config.yaml
n_layer: 19
d_model: 640
n_experts: 32
experts_per_token: 4
d_expert: 96
d_shared_expert: 0
activation: "swiglu"
moe_layers: [1, 2, 3, 4, 5, 6, 7, 8, 9, 10, 11, 12, 13, 14, 15, 16, 17, 18]
router_score: "softmax"
normalize_top_k: false
routed_scale: 2.83
balance_loss: 0.00714
balance_bias: false
n_groups: 8
groups_per_token: 4
init_std_router: 0.0065
lr_router: 0.000504
vocab_size: 8192
norm: "layernorm"
norm_eps: 1e-06
tie_embeddings: true
optimizer: "soap_variant"
lr: 0.0131
grad_clip: 1.0
batch_tokens: 131072
seq_len: 1536
train_tokens: 465700000
steps: 3554
dataset: "wikipedia_en"
Below are experts of layer 16 (counted from 0) of a mixture-of-experts language model. Rows are named router (the router's row for the expert), gate (a neuron's input weights, with its number), up (a neuron's input weights, with its number), down (a neuron's output weights, with its number) and show model dimensions 0-159. Each number is 50 + 12 x the weight over its row's rms, rounded and kept within 0 to 99.
After each expert's rows: a language model's description of what the expert responds to; "mostly gets" lists some tokens that are sent to it at least half of the time. This comes from a sample of Wikipedia text that the model never trained on.

# expert 16
router:33 34 54 50 61 54 44 69 41 33 53 38 69 57 53 70 25 72 46 52 61 52 37 40 52 55 35 47 40 52 63 51 37 65 53 42 61 44 44 77 56 41 43 29 38 55 29 39 52 54 52 34 40 48 57 59 41 46 57 62 59 49 34 55 48 48 52 54 59 57 64 31 55 42 44 54 54 63 31 53 55 42 62 42 53 58 67 46 26 49 70 55 56 55 43 56 52 30 35 76 71 30 40 70 33 55 45 65 63 75 51 59 64 53 64 59 52 51 43 46 40 66 45 62 58 52 68 44 65 37 26 64 64 37 52 44 66 42 65 80 37 60 37 79 63 58 46 34 53 35 53 55 74 19 53 63 55 44 65 65
gate0:45 60 55 58 47 30 75 50 61 33 66 52 44 46 52 23 50 64 55 60 46 70 55 55 53 46 37 54 62 71 52 38 39 51 48 39 54 52 50 47 29 54 56 48 54 53 45 51 66 49 48 64 70 54 58 60 62 42 44 53 55 46 36 56 60 63 48 58 55 57 48 82 59 57 67 53 40 58 31 48 45 63 49 39 48 56 51 59 39 65 75 72 40 56 37 64 55 55 48 46 35 52 52 65 57 81 59 55 53 53 50 39 34 42 42 48 42 62 59 44 59 50 66 25 56 52 66 41 42 43 48 50 52 55 65 40 40 52 73 29 56 45 68 44 47 45 54 76 40 53 66 85 58 41 41 61 50 56 48 43
up0:61 29 69 58 31 71 41 31 35 56 50 36 53 47 67 68 51 43 40 65 68 53 70 56 56 53 52 56 42 60 44 64 48 60 57 57 41 52 50 80 54 47 66 72 52 42 59 44 52 39 49 53 55 37 47 53 49 54 38 32 35 42 52 52 43 58 51 65 24 44 39 54 45 60 56 43 58 53 38 53 40 37 59 55 41 53 38 28 48 37 59 54 42 46 30 50 60 46 49 54 32 27 37 44 74 45 48 57 46 61 58 77 65 64 48 47 39 61 47 58 54 38 39 54 60 58 40 58 51 51 56 34 63 49 52 58 38 43 43 59 65 38 33 31 43 55 48 54 30 42 75 72 45 43 68 45 45 71 57 36
down0:56 45 59 44 66 48 48 62 38 73 50 36 60 41 63 55 50 41 70 59 26 72 50 65 48 54 54 55 66 41 44 37 54 43 33 58 42 44 69 52 71 70 56 58 39 44 51 28 61 42 53 49 54 51 27 43 61 43 35 46 55 48 53 42 59 52 63 39 46 69 71 47 48 83 61 62 33 43 34 73 42 58 26 78 85 55 49 67 53 52 50 52 52 39 50 80 45 45 48 38 58 77 59 52 48 39 41 57 44 43 62 55 67 54 50 76 38 40 40 26 50 40 46 66 47 58 49 40 17 67 51 27 60 38 51 53 42 32 38 52 51 32 56 60 43 42 50 30 58 60 41 68 56 62 47 70 37 59 39 42
gate1:38 36 62 42 52 60 57 58 58 71 50 37 53 49 58 57 37 47 51 53 45 43 69 34 43 60 51 32 54 29 40 37 27 54 57 39 34 35 65 52 44 50 39 45 29 52 67 26 43 49 42 72 41 61 30 02 46 53 44 47 56 34 52 56 20 83 49 16 59 74 53 48 46 46 27 38 60 38 54 73 51 29 54 44 67 50 48 41 43 49 70 44 65 45 53 44 34 35 64 38 66 55 51 36 57 64 36 46 50 57 43 39 60 56 60 48 47 46 29 61 74 39 53 45 43 45 44 58 54 69 25 44 55 57 48 55 55 47 66 51 53 38 44 36 54 54 38 62 39 44 45 63 34 41 51 53 66 59 35 57
up1:22 42 84 75 68 50 60 61 56 30 46 63 42 29 33 57 54 45 67 53 34 57 58 47 35 64 53 68 52 34 54 59 60 29 45 44 62 57 39 47 42 45 47 41 49 45 66 59 52 64 54 53 42 42 43 52 48 38 64 63 46 66 42 38 58 28 48 57 46 51 54 55 56 66 34 58 53 33 43 72 53 32 43 69 61 36 54 55 63 59 58 40 59 39 47 58 44 56 33 63 43 45 50 44 35 70 46 61 54 59 40 35 69 57 57 33 32 26 37 53 51 56 58 40 38 46 69 40 54 43 45 54 34 58 33 60 55 47 54 57 61 65 73 38 20 42 40 50 47 42 54 47 53 40 43 47 50 38 48 51
down1:55 66 34 43 46 19 57 63 46 28 69 63 44 57 29 76 30 58 28 55 58 19 41 30 44 34 49 45 57 51 44 42 57 77 53 47 27 48 51 52 42 51 59 56 53 70 34 26 56 39 44 58 67 46 50 55 67 51 65 63 52 46 56 42 53 62 57 40 88 43 60 39 35 45 46 43 66 43 54 42 63 58 62 51 40 51 54 52 35 50 43 51 42 70 57 54 38 44 64 43 35 47 47 46 33 22 38 49 64 27 40 43 35 50 66 70 55 39 48 51 33 50 55 44 44 35 84 37 65 50 65 72 52 62 46 46 51 68 43 72 44 50 66 62 64 74 47 32 60 50 39 36 43 57 43 56 47 39 39 50
What it handles: Title name openings
mostly gets: " Te", " me", " Pra", " Go", " Pe", " We"

# expert 12
router:57 50 31 68 31 54 58 41 54 38 66 49 67 38 59 37 60 45 63 52 60 39 35 41 44 35 65 22 47 48 48 25 41 30 57 50 31 42 44 59 52 61 51 43 33 42 62 48 44 45 56 65 48 54 49 70 57 40 30 36 51 38 46 30 47 63 66 28 27 35 34 37 53 62 60 52 49 49 52 51 63 65 27 56 39 41 42 55 51 46 59 46 49 47 55 37 70 45 57 61 61 63 59 47 41 46 67 52 49 28 54 37 55 40 52 56 52 58 35 60 57 52 64 33 52 35 54 41 35 30 62 48 64 53 26 43 31 55 42 46 53 44 53 32 62 46 64 42 49 36 57 61 60 52 53 55 44 43 50 56
gate0:46 45 35 55 36 34 74 59 67 43 53 49 38 23 67 38 22 58 51 65 47 49 50 43 39 56 46 61 59 45 43 62 55 79 39 69 58 43 60 48 53 26 56 40 32 65 62 57 61 59 25 49 46 24 42 33 52 52 52 28 19 33 35 38 47 32 44 33 38 40 55 60 37 34 53 40 72 47 44 45 44 41 39 64 47 50 47 45 43 50 31 55 52 46 32 51 14 56 79 29 57 54 70 43 44 57 38 58 56 36 66 49 44 40 48 56 38 35 53 43 68 44 38 46 74 53 37 55 42 46 63 60 56 21 61 45 32 56 38 60 53 61 41 65 64 38 50 40 45 53 62 52 61 41 43 47 46 43 39 72
up0:33 63 48 60 68 54 79 38 47 63 41 41 62 65 62 55 52 63 51 44 35 32 39 41 42 60 38 55 42 52 47 39 43 54 56 42 44 64 61 49 63 59 41 58 64 35 45 47 41 51 76 48 44 66 55 36 74 46 45 52 56 34 54 48 78 39 54 62 56 42 44 58 37 71 50 76 50 35 38 22 54 51 70 67 47 63 37 44 56 52 57 37 50 59 42 46 44 44 39 46 54 58 53 34 48 74 19 61 37 44 25 49 47 41 41 27 53 30 53 77 56 55 66 46 38 58 23 63 60 44 56 47 35 80 58 44 47 51 66 42 63 52 71 58 58 65 44 44 50 50 59 50 57 48 48 79 44 54 57 48
down0:26 55 66 50 59 58 47 43 69 46 46 61 63 53 54 41 29 45 41 41 57 47 34 54 44 61 62 50 57 46 57 29 59 42 47 58 57 43 64 46 42 40 52 56 53 28 57 47 56 67 44 54 55 38 29 63 62 48 58 34 32 43 39 23 52 51 41 46 40 47 38 55 56 55 52 65 35 39 58 51 38 32 71 61 40 42 52 51 53 47 34 40 59 64 46 55 59 51 34 41 42 53 47 62 31 53 44 60 64 54 40 54 32 36 41 25 67 57 43 45 63 55 59 58 55 88 38 60 46 57 58 63 66 29 60 63 46 50 55 42 66 64 53 52 56 60 41 46 53 52 65 57 49 71 36 48 48 50 49 44
gate1:47 47 56 61 52 56 37 58 51 44 47 84 41 54 40 39 35 41 56 35 50 58 44 38 29 51 48 39 48 69 49 36 66 44 36 43 32 38 53 46 30 67 56 56 73 23 63 59 39 62 61 60 56 56 49 20 45 40 54 67 34 64 52 43 30 30 36 33 48 37 41 35 41 54 47 40 46 58 61 58 57 49 68 71 50 51 58 65 48 62 56 37 39 55 61 50 61 42 60 54 55 58 59 37 63 46 89 61 31 63 68 56 74 60 61 61 44 59 31 30 48 62 50 68 57 58 60 59 39 63 57 65 50 39 40 57 51 70 61 30 60 47 48 44 67 36 62 56 40 26 50 52 32 59 26 52 47 59 62 73
up1:46 64 55 50 42 49 75 57 57 46 56 52 41 53 30 51 73 54 31 54 31 48 49 52 66 75 41 57 51 33 44 32 68 38 48 44 74 60 53 42 30 38 41 26 51 30 66 57 56 35 67 50 26 53 45 71 65 48 42 36 40 52 54 44 59 68 42 73 67 56 53 53 65 60 64 81 53 36 38 42 36 61 27 67 38 66 62 64 41 63 32 43 63 60 47 62 73 46 35 70 37 19 37 47 68 65 48 31 53 36 43 65 48 32 42 22 50 48 51 52 52 43 53 58 51 45 43 25 29 68 24 49 55 43 33 43 55 51 73 77 50 68 58 37 38 22 64 36 41 59 56 51 52 62 55 49 44 54 52 39
down1:67 47 44 38 56 35 40 48 56 59 63 31 63 45 21 52 46 42 63 47 40 35 65 72 45 39 77 57 50 60 52 71 32 66 61 63 59 55 37 50 48 47 51 62 53 50 43 40 40 61 50 38 59 60 55 38 52 59 39 67 44 59 49 41 38 52 61 49 45 55 26 49 46 43 15 55 59 52 45 48 51 35 36 53 52 30 42 21 60 52 46 64 55 54 53 60 72 59 66 41 59 57 38 62 48 42 44 55 45 60 48 57 40 60 40 53 38 60 56 54 42 42 34 59 24 50 67 53 27 51 42 52 42 69 47 42 44 55 40 42 28 40 57 53 50 39 59 71 54 59 32 52 69 43 53 69 40 54 44 36
What it handles: Table and heading markup
mostly gets: " ==", " •", " ===", " =", "---|---|---|---|", ");"

# expert 5
router:52 57 56 33 19 55 63 55 38 63 28 54 27 42 59 50 32 39 51 39 43 44 60 47 61 59 23 45 42 72 46 45 48 64 32 47 49 44 51 51 21 52 59 56 59 50 54 54 62 57 54 38 66 45 54 46 57 55 52 67 59 56 35 44 64 50 58 64 69 52 29 59 51 71 45 37 38 44 56 60 59 40 48 34 47 58 72 45 47 61 26 45 23 51 22 74 42 67 45 49 43 74 56 33 55 42 33 32 58 61 59 41 48 45 43 70 48 41 55 56 64 67 47 54 51 51 36 56 37 53 77 51 44 59 45 69 65 55 72 63 52 59 46 62 51 42 52 42 39 28 51 63 55 36 31 37 55 51 36 73
gate0:42 54 55 74 42 55 67 32 39 80 58 46 43 66 72 49 80 51 27 42 30 46 42 56 46 40 72 61 29 52 60 42 30 62 64 45 49 35 57 74 37 52 52 58 52 58 38 67 46 40 39 43 41 51 49 44 41 62 58 54 60 65 64 30 43 69 45 36 58 57 66 42 38 54 59 55 62 64 41 41 57 33 58 40 39 38 47 31 36 60 49 20 54 25 66 44 43 38 76 61 56 41 53 37 46 63 54 54 50 56 58 31 44 53 46 50 63 31 55 54 51 52 56 71 56 73 47 63 72 49 63 41 43 44 48 59 48 64 55 64 29 38 38 43 33 39 42 67 44 55 58 53 52 49 42 50 40 40 62 54
up0:63 55 39 46 54 45 35 54 38 63 56 50 58 42 71 37 58 54 34 35 43 41 62 58 37 57 69 70 49 49 66 60 47 45 37 58 67 42 49 56 62 80 56 52 52 28 61 55 56 64 49 44 69 55 47 47 54 42 46 58 44 32 91 45 52 44 59 44 61 35 71 45 59 52 48 39 41 47 39 39 64 34 53 52 69 50 47 53 57 24 69 43 55 54 41 52 32 52 51 36 49 68 64 48 53 43 60 47 53 63 77 52 56 39 21 62 65 34 61 39 55 77 74 59 64 54 60 72 44 44 40 81 55 46 34 48 47 45 49 55 42 46 34 44 36 57 67 62 57 47 59 31 48 50 46 66 56 48 47 29
down0:36 50 43 50 44 60 50 46 75 70 60 53 62 30 34 49 45 44 59 37 42 70 43 57 25 58 58 65 41 63 48 66 62 49 53 40 46 56 45 54 77 45 61 56 36 38 47 65 60 55 60 60 48 41 52 30 51 29 49 55 44 36 56 68 50 67 57 57 25 49 41 46 33 40 48 56 60 69 48 44 47 34 53 44 37 56 56 42 48 60 70 59 39 29 60 29 26 58 16 53 52 63 63 62 38 34 54 28 39 47 34 46 60 40 63 56 40 55 51 59 23 52 21 37 49 37 38 46 61 56 36 43 58 48 36 71 53 39 72 54 73 50 60 56 47 49 30 56 55 62 59 70 59 52 66 60 57 55 65 39
gate1:54 43 52 53 46 70 70 45 42 39 39 59 64 67 49 60 56 51 47 45 48 32 59 52 51 60 47 52 44 50 33 59 36 59 42 34 55 36 48 50 47 56 20 54 66 51 52 43 57 42 64 35 55 44 66 59 35 58 60 35 56 54 42 44 56 61 32 41 50 37 37 49 48 54 51 67 50 30 52 40 69 33 58 46 47 44 55 85 38 41 67 47 59 51 36 70 44 43 64 39 68 49 60 60 68 39 31 43 62 49 38 37 49 39 73 60 57 48 52 26 57 53 56 27 56 71 36 36 57 76 57 44 51 30 51 42 61 65 36 37 57 37 48 80 47 46 41 56 41 47 37 56 42 45 60 86 57 60 52 40
up1:63 20 41 54 37 44 55 55 71 48 46 38 44 61 54 50 50 56 36 43 60 50 65 27 31 40 42 37 51 61 59 37 64 38 56 32 72 52 54 53 25 66 55 51 73 42 55 56 52 71 63 42 62 58 39 27 41 34 40 57 74 22 44 70 52 80 46 63 55 65 42 51 54 48 53 40 49 48 61 53 59 51 48 62 65 40 35 55 57 49 25 79 60 60 69 48 60 51 57 54 64 68 47 25 52 63 49 63 48 43 57 44 56 54 54 60 54 52 49 59 42 52 49 66 53 58 58 61 47 42 52 45 50 49 43 47 43 37 50 47 63 42 66 67 72 75 39 40 24 63 52 71 62 45 40 34 36 47 73 37
down1:37 35 37 55 44 52 50 56 45 40 51 35 59 64 59 45 35 50 32 42 55 59 36 61 46 56 46 61 73 36 44 53 49 64 36 29 33 31 37 22 59 53 50 47 46 45 59 57 48 35 60 49 54 42 42 41 37 56 25 52 61 74 37 60 42 71 37 42 32 37 49 34 49 32 62 33 37 49 37 60 59 20 39 48 42 80 44 51 47 45 54 25 57 40 36 33 56 42 59 30 58 53 55 65 22 53 59 66 49 40 46 42 43 49 52 45 48 49 51 60 53 21 62 51 57 42 26 31 72 36 63 51 51 58 49 33 52 41 50 36 42 58 53 44 54 64 43 53 49 25 64 47 76 48 59 31 48 40 68 35
What it handles: Mid-word noun pieces
mostly gets: " Succeed", "ress", " Preced", " List", " Act", " process"

# expert 24
router:52 29 51 22 76 47 48 43 45 42 32 41 45 51 63 54 55 52 65 38 62 63 61 39 61 46 33 30 68 51 47 73 48 25 60 69 60 49 48 70 54 51 58 63 49 56 48 31 57 54 48 52 24 50 70 50 61 52 48 56 33 77 49 47 44 64 56 58 57 52 46 51 63 63 35 59 65 66 59 65 40 63 54 41 51 48 64 55 49 37 10 51 39 49 72 51 48 48 47 61 43 37 43 72 59 53 53 26 55 46 54 38 64 56 46 39 51 63 50 73 39 58 45 32 62 60 54 55 59 36 40 62 35 70 41 68 52 38 60 71 47 58 48 42 59 54 38 82 55 37 69 76 37 56 69 50 71 36 42 25
gate0:74 44 53 48 75 54 51 67 60 65 70 27 44 62 41 36 54 61 49 45 52 40 50 49 52 68 52 55 65 50 51 39 61 60 73 41 34 38 49 37 45 52 61 84 54 45 59 43 34 47 31 41 45 45 42 40 44 48 47 46 38 35 44 61 27 52 44 59 54 47 37 52 56 84 55 49 61 46 70 70 49 52 56 73 60 48 39 54 53 62 55 49 72 48 38 57 72 60 76 43 62 59 40 47 56 47 50 38 26 62 29 49 45 41 46 62 59 65 31 51 38 31 57 55 40 28 52 47 66 62 48 38 49 21 48 40 59 88 61 38 30 57 60 46 64 46 68 62 64 53 46 50 50 64 49 47 48 48 28 45
up0:50 44 63 54 51 36 52 55 55 62 44 77 61 51 44 37 55 41 16 53 53 49 56 50 58 24 31 49 80 45 24 23 62 54 47 59 58 45 42 50 55 58 64 38 37 49 30 61 48 69 62 35 59 54 71 48 44 53 40 52 54 63 36 58 46 46 42 60 48 55 44 54 66 47 41 41 49 32 51 59 55 49 41 22 42 38 64 60 45 32 55 23 50 45 44 44 59 64 52 56 58 67 38 37 56 28 46 59 45 55 45 57 54 52 50 57 27 42 41 16 45 29 39 51 48 55 47 55 38 45 52 40 48 35 33 43 31 54 60 53 34 41 56 50 49 37 85 63 57 50 55 30 67 50 57 61 62 65 40 47
down0:58 35 36 18 55 41 62 38 65 82 49 44 93 61 30 49 47 37 53 47 51 53 46 52 24 59 38 46 50 47 43 50 36 58 43 56 66 50 38 40 34 39 47 39 34 66 40 78 68 35 54 50 49 44 63 64 44 40 56 50 60 38 67 63 34 70 26 71 30 43 29 40 44 65 43 56 57 57 32 56 40 46 72 59 57 53 44 39 42 50 48 36 55 52 53 37 65 47 56 64 49 47 42 39 55 54 55 29 43 54 37 55 50 70 37 29 55 37 20 35 52 64 57 53 36 37 63 61 63 54 61 59 60 59 61 52 44 54 26 55 44 66 37 72 49 23 61 59 38 59 73 32 73 46 50 24 53 25 66 59
gate1:39 48 39 45 61 66 35 39 58 30 50 46 57 44 60 60 55 57 44 71 38 63 46 36 61 35 55 65 45 39 67 33 48 45 49 57 50 57 60 30 52 34 52 60 75 26 42 41 41 34 56 36 40 50 53 30 55 51 68 65 45 49 21 65 40 40 53 38 63 58 60 53 33 67 58 67 41 33 55 46 57 71 60 61 32 52 67 59 46 71 42 30 49 63 38 47 36 46 54 64 49 29 69 49 52 46 40 61 49 39 49 32 58 58 45 37 53 50 50 41 67 47 58 47 44 54 52 50 33 34 56 48 56 39 51 56 42 50 55 40 61 53 14 72 31 64 26 36 46 59 60 29 41 56 51 68 43 43 47 64
up1:55 45 52 58 64 42 77 53 38 60 45 49 66 54 37 71 59 42 58 57 61 43 62 42 53 50 45 64 35 43 48 68 82 53 65 39 35 67 50 35 42 55 39 58 39 27 59 53 40 41 58 58 48 52 53 54 33 46 51 61 36 67 41 58 57 30 36 57 46 70 51 54 55 71 57 54 41 50 19 48 35 36 70 48 54 54 28 59 41 68 42 31 43 46 38 46 54 44 55 35 61 53 45 35 44 47 48 37 34 33 70 46 31 35 39 28 44 40 52 70 33 54 64 55 29 41 30 41 35 68 38 62 39 47 41 45 58 74 44 75 52 49 60 34 57 53 68 53 61 55 37 39 63 73 67 54 63 73 62 74
down1:46 32 51 31 57 53 48 56 49 63 69 51 65 37 61 48 56 58 39 53 47 24 45 43 36 49 43 36 35 46 55 56 51 54 30 48 45 44 34 45 36 81 43 60 41 57 44 57 38 22 45 61 72 31 55 43 29 50 48 45 53 73 53 60 61 47 40 55 40 54 63 69 70 42 41 34 49 23 45 58 52 41 35 55 27 44 58 27 34 70 44 53 48 45 51 68 64 59 43 38 38 45 57 35 35 45 47 46 53 57 37 40 58 55 59 38 51 66 45 47 38 50 51 71 48 62 48 62 35 59 39 58 52 68 57 50 53 39 52 57 43 57 47 49 42 46 50 42 53 43 56 25 52 52 30 51 44 52 44 47
What it handles: Biology and species text
mostly gets: " species", "idae", " Don", " Genus", " gene", "ensis"

# expert 17
router:38 57 60 68 48 53 54 28 66 52 33 47 55 48 70 48 79 57 36 63 50 42 48 39 36 32 65 48 48 82 64 49 37 59 56 35 25 41 52 58 74 61 34 62 37 44 46 71 48 39 54 55 46 28 64 66 49 38 24 23 35 44 54 48 53 41 43 46 48 47 27 39 52 69 47 61 68 48 33 57 57 60 20 58 60 51 40 80 50 44 61 52 69 56 49 37 38 58 79 45 84 67 62 53 37 44 50 56 68 47 45 51 65 50 59 65 56 40 48 67 43 55 67 49 54 33 43 48 46 26 49 35 71 53 41 52 42 63 39 44 61 53 46 55 67 64 62 34 47 48 64 70 73 44 55 48 49 62 55 53
gate0:36 44 48 48 62 59 55 53 65 69 42 45 31 25 30 35 35 43 52 54 55 52 50 46 53 41 36 42 66 44 52 30 51 43 51 41 62 43 37 50 30 49 46 53 56 39 49 51 57 50 55 62 48 47 53 73 36 70 65 34 39 44 52 84 37 27 57 52 52 73 50 31 46 51 42 58 45 56 47 58 51 62 59 68 51 48 53 37 53 45 53 66 49 56 57 38 58 50 73 62 55 47 61 69 57 48 60 40 64 36 60 60 49 60 52 54 51 38 49 52 78 53 66 49 46 42 57 41 63 21 53 32 41 41 36 76 59 38 50 68 54 58 24 62 54 29 60 51 40 50 41 31 32 25 63 58 53 69 55 49
up0:58 57 53 72 41 54 55 55 57 40 46 41 54 49 39 34 36 60 76 57 65 62 47 58 62 47 57 23 47 72 68 38 40 56 41 71 51 55 50 64 45 32 52 67 47 60 25 47 54 52 46 50 47 53 37 53 53 61 66 22 51 50 58 57 64 49 64 47 59 42 46 55 48 35 47 60 60 37 74 43 28 55 64 54 56 40 36 64 45 46 56 69 41 46 46 54 57 26 67 36 41 52 58 53 39 51 51 46 36 58 66 38 46 53 65 38 73 43 36 39 67 37 53 41 36 33 64 47 67 28 72 67 52 51 28 47 43 55 46 50 69 42 49 49 50 38 38 61 51 65 56 27 35 61 49 43 56 50 58 55
down0:75 46 59 66 57 47 59 47 56 60 41 60 54 41 63 38 54 11 48 52 51 56 61 68 50 27 45 46 46 49 49 61 73 34 56 43 33 32 13 55 23 62 57 76 40 43 37 47 71 42 38 68 59 35 36 65 53 56 54 54 75 51 52 43 66 76 33 28 59 48 66 43 41 39 42 40 61 58 55 71 41 46 60 52 46 40 65 54 62 33 55 62 52 55 36 69 52 33 35 58 51 55 55 49 46 47 33 53 64 56 64 63 61 58 52 54 56 49 54 31 39 63 49 36 51 42 45 56 68 36 60 48 35 51 38 51 43 39 45 50 51 40 50 48 63 42 43 49 20 39 76 56 29 49 59 56 61 60 41 50
gate1:51 48 59 64 62 46 61 27 45 38 54 50 62 31 43 55 59 42 55 21 54 49 50 43 44 33 39 41 46 47 56 64 36 54 43 66 59 44 51 58 49 28 35 43 29 63 57 60 54 32 61 61 56 46 57 61 50 36 59 35 30 56 52 50 46 51 44 65 62 70 50 67 60 55 42 44 56 52 67 62 52 40 49 63 55 66 56 45 40 53 52 61 48 69 52 34 48 46 25 43 67 51 40 34 30 51 73 53 63 52 51 45 34 61 47 29 88 55 57 45 52 29 45 40 40 61 60 44 51 73 52 73 50 64 68 59 56 60 42 49 55 53 39 53 66 71 49 59 42 50 48 38 52 42 59 44 59 62 56 46
up1:46 59 53 52 57 52 45 57 58 55 63 62 49 65 63 35 25 48 67 50 38 45 62 41 43 45 40 29 46 60 43 31 43 36 38 28 58 51 42 71 65 70 50 73 44 46 30 45 49 55 77 58 44 53 44 51 51 43 65 69 48 61 32 54 34 56 71 57 49 54 59 77 47 51 43 52 40 55 27 44 70 43 68 49 14 61 62 42 58 51 69 46 31 56 56 64 38 36 55 37 42 50 37 57 37 39 47 39 42 47 46 62 49 53 45 57 23 42 48 45 38 53 68 56 58 29 36 42 66 60 44 26 56 60 41 57 57 49 32 48 37 56 43 64 63 47 28 63 47 31 56 50 48 46 54 39 48 45 60 44
down1:67 37 45 44 50 33 23 63 68 50 54 28 57 37 51 49 39 52 60 50 34 40 50 60 42 52 41 40 42 38 37 49 40 63 40 59 42 59 38 53 60 55 52 51 44 54 67 57 65 34 46 54 54 52 48 52 63 39 42 55 35 55 69 55 55 58 75 59 68 68 33 50 31 37 59 45 52 50 46 60 28 44 74 57 40 53 59 68 52 49 39 40 36 30 39 35 39 43 58 66 37 60 47 41 59 49 58 50 48 53 63 67 34 26 58 52 36 43 35 51 67 48 41 35 37 74 65 36 64 40 37 57 65 46 43 53 65 23 61 47 41 58 49 52 52 56 45 86 41 54 62 54 47 57 40 46 50 55 81 54
What it handles: Indian election tables
mostly gets: "ง", "%", " Tamil", " Indian", "==", " |"

# expert 4
router:60 33 57 46 47 63 52 65 45 37 38 43 63 75 35 66 46 61 36 32 57 39 39 42 52 34 52 49 25 78 47 48 45 51 46 33 61 56 44 41 50 67 43 39 66 41 42 38 30 62 46 15 39 66 49 42 49 19 61 60 51 31 55 54 64 46 44 72 47 77 49 29 41 41 54 85 53 57 55 56 47 37 31 54 27 49 63 41 72 61 27 47 48 67 33 51 40 59 49 50 37 39 55 38 31 59 44 64 41 37 55 35 50 63 30 65 62 56 55 37 51 58 36 45 52 55 41 60 69 67 55 57 49 29 47 45 76 36 58 50 63 40 59 62 83 42 51 73 56 37 43 47 77 46 50 44 54 52 53 66
gate0:47 54 60 58 65 42 47 61 75 57 42 50 25 50 57 61 33 57 32 41 56 75 51 50 62 49 51 48 50 70 67 34 39 57 55 65 51 58 47 20 38 67 54 38 70 65 70 47 21 37 59 33 53 47 64 43 31 58 46 70 58 48 68 48 45 47 50 43 57 39 25 60 54 47 57 64 79 44 56 33 64 69 55 68 27 37 42 41 60 50 48 38 53 39 60 53 63 42 64 69 34 59 41 72 56 64 63 66 31 67 43 42 43 54 34 45 18 67 44 52 39 57 51 67 54 48 55 41 47 38 61 36 46 70 22 69 31 58 41 27 59 30 49 49 45 47 35 41 61 59 58 51 49 63 41 27 64 67 46 53
up0:51 29 50 65 42 39 43 61 31 50 62 47 44 60 52 55 36 64 29 41 51 43 43 60 40 59 74 41 34 50 73 53 41 61 60 30 30 59 63 54 67 68 71 58 60 62 52 58 45 62 37 41 46 49 49 54 44 57 47 41 52 57 53 46 56 32 60 27 47 39 52 29 50 51 60 54 51 53 45 53 66 45 42 62 58 26 55 30 66 53 33 56 45 46 79 67 54 48 45 48 45 61 65 63 41 61 51 71 43 54 21 28 43 62 61 42 47 49 66 53 54 40 62 61 61 54 63 69 60 41 55 39 56 48 46 51 43 51 53 56 21 53 39 55 53 51 46 49 57 69 46 39 43 60 49 71 38 79 47 45
down0:56 47 45 64 56 42 62 51 56 48 49 58 60 28 65 53 43 47 33 65 69 50 49 60 58 54 61 40 49 53 46 54 48 33 58 25 59 45 61 49 54 36 50 44 53 61 47 46 36 55 51 53 47 56 57 60 53 73 46 69 48 59 61 56 39 63 56 43 42 52 43 77 54 43 44 20 63 64 59 59 72 47 30 42 39 56 64 61 55 50 33 59 56 34 58 39 58 47 49 61 69 66 48 63 28 43 34 57 39 41 45 55 37 46 71 50 20 31 38 36 60 34 52 58 45 48 70 54 36 34 49 37 54 41 69 58 26 53 35 50 48 77 27 37 57 62 44 40 55 53 59 56 38 27 46 43 55 42 19 47
gate1:46 69 60 42 59 51 44 75 37 40 57 48 56 43 45 59 48 47 42 43 54 52 39 47 63 62 67 66 35 63 67 51 30 87 77 53 50 32 71 56 56 47 57 33 55 56 63 45 59 74 47 29 54 52 55 31 61 65 64 67 42 46 46 45 43 37 42 44 53 62 38 15 52 45 63 42 54 66 60 59 57 42 34 33 41 59 33 56 31 62 50 40 48 58 55 61 60 34 44 56 64 61 64 77 46 48 44 71 52 51 59 38 44 42 39 46 61 54 68 53 77 45 66 39 36 54 80 54 59 52 62 55 40 61 55 39 47 72 41 57 45 62 57 48 46 42 52 47 78 55 47 39 55 68 44 49 68 47 56 52
up1:48 39 50 65 64 45 62 43 68 66 52 49 60 45 38 43 41 58 46 38 62 43 41 36 51 30 48 51 45 45 38 24 48 62 38 41 54 77 32 45 35 72 33 46 26 60 70 23 40 51 70 42 61 46 45 64 33 41 55 58 29 54 34 53 54 55 50 50 53 60 46 35 30 49 46 37 57 38 43 55 43 37 72 51 64 45 34 75 59 47 63 53 54 59 36 47 54 34 75 69 54 35 51 53 55 24 58 42 22 45 54 66 50 47 43 59 67 49 34 79 45 27 63 80 54 56 46 59 59 52 51 81 45 68 55 24 56 47 55 42 66 50 46 45 39 39 26 35 50 39 69 60 52 52 61 64 76 31 16 58
down1:61 49 66 61 62 67 51 58 45 53 33 39 41 71 53 15 45 46 40 66 38 55 47 51 30 33 40 36 53 51 50 37 45 34 34 52 49 55 50 57 41 45 60 34 57 57 51 45 35 52 33 36 74 39 61 37 42 26 45 48 45 51 24 41 39 53 55 56 54 29 64 73 60 44 50 59 58 52 43 35 49 37 73 48 55 52 35 55 62 62 53 56 39 62 66 48 41 64 64 47 54 44 63 51 41 64 51 46 47 43 66 46 32 61 52 61 47 53 72 50 37 57 60 73 46 41 66 44 55 68 29 34 33 67 55 66 50 50 36 47 57 41 62 45 32 52 37 48 37 31 42 65 71 50 74 51 31 39 42 53
What it handles: Military history words
mostly gets: " Romania", " Syria", " arch", " army", "Somali", " Sam"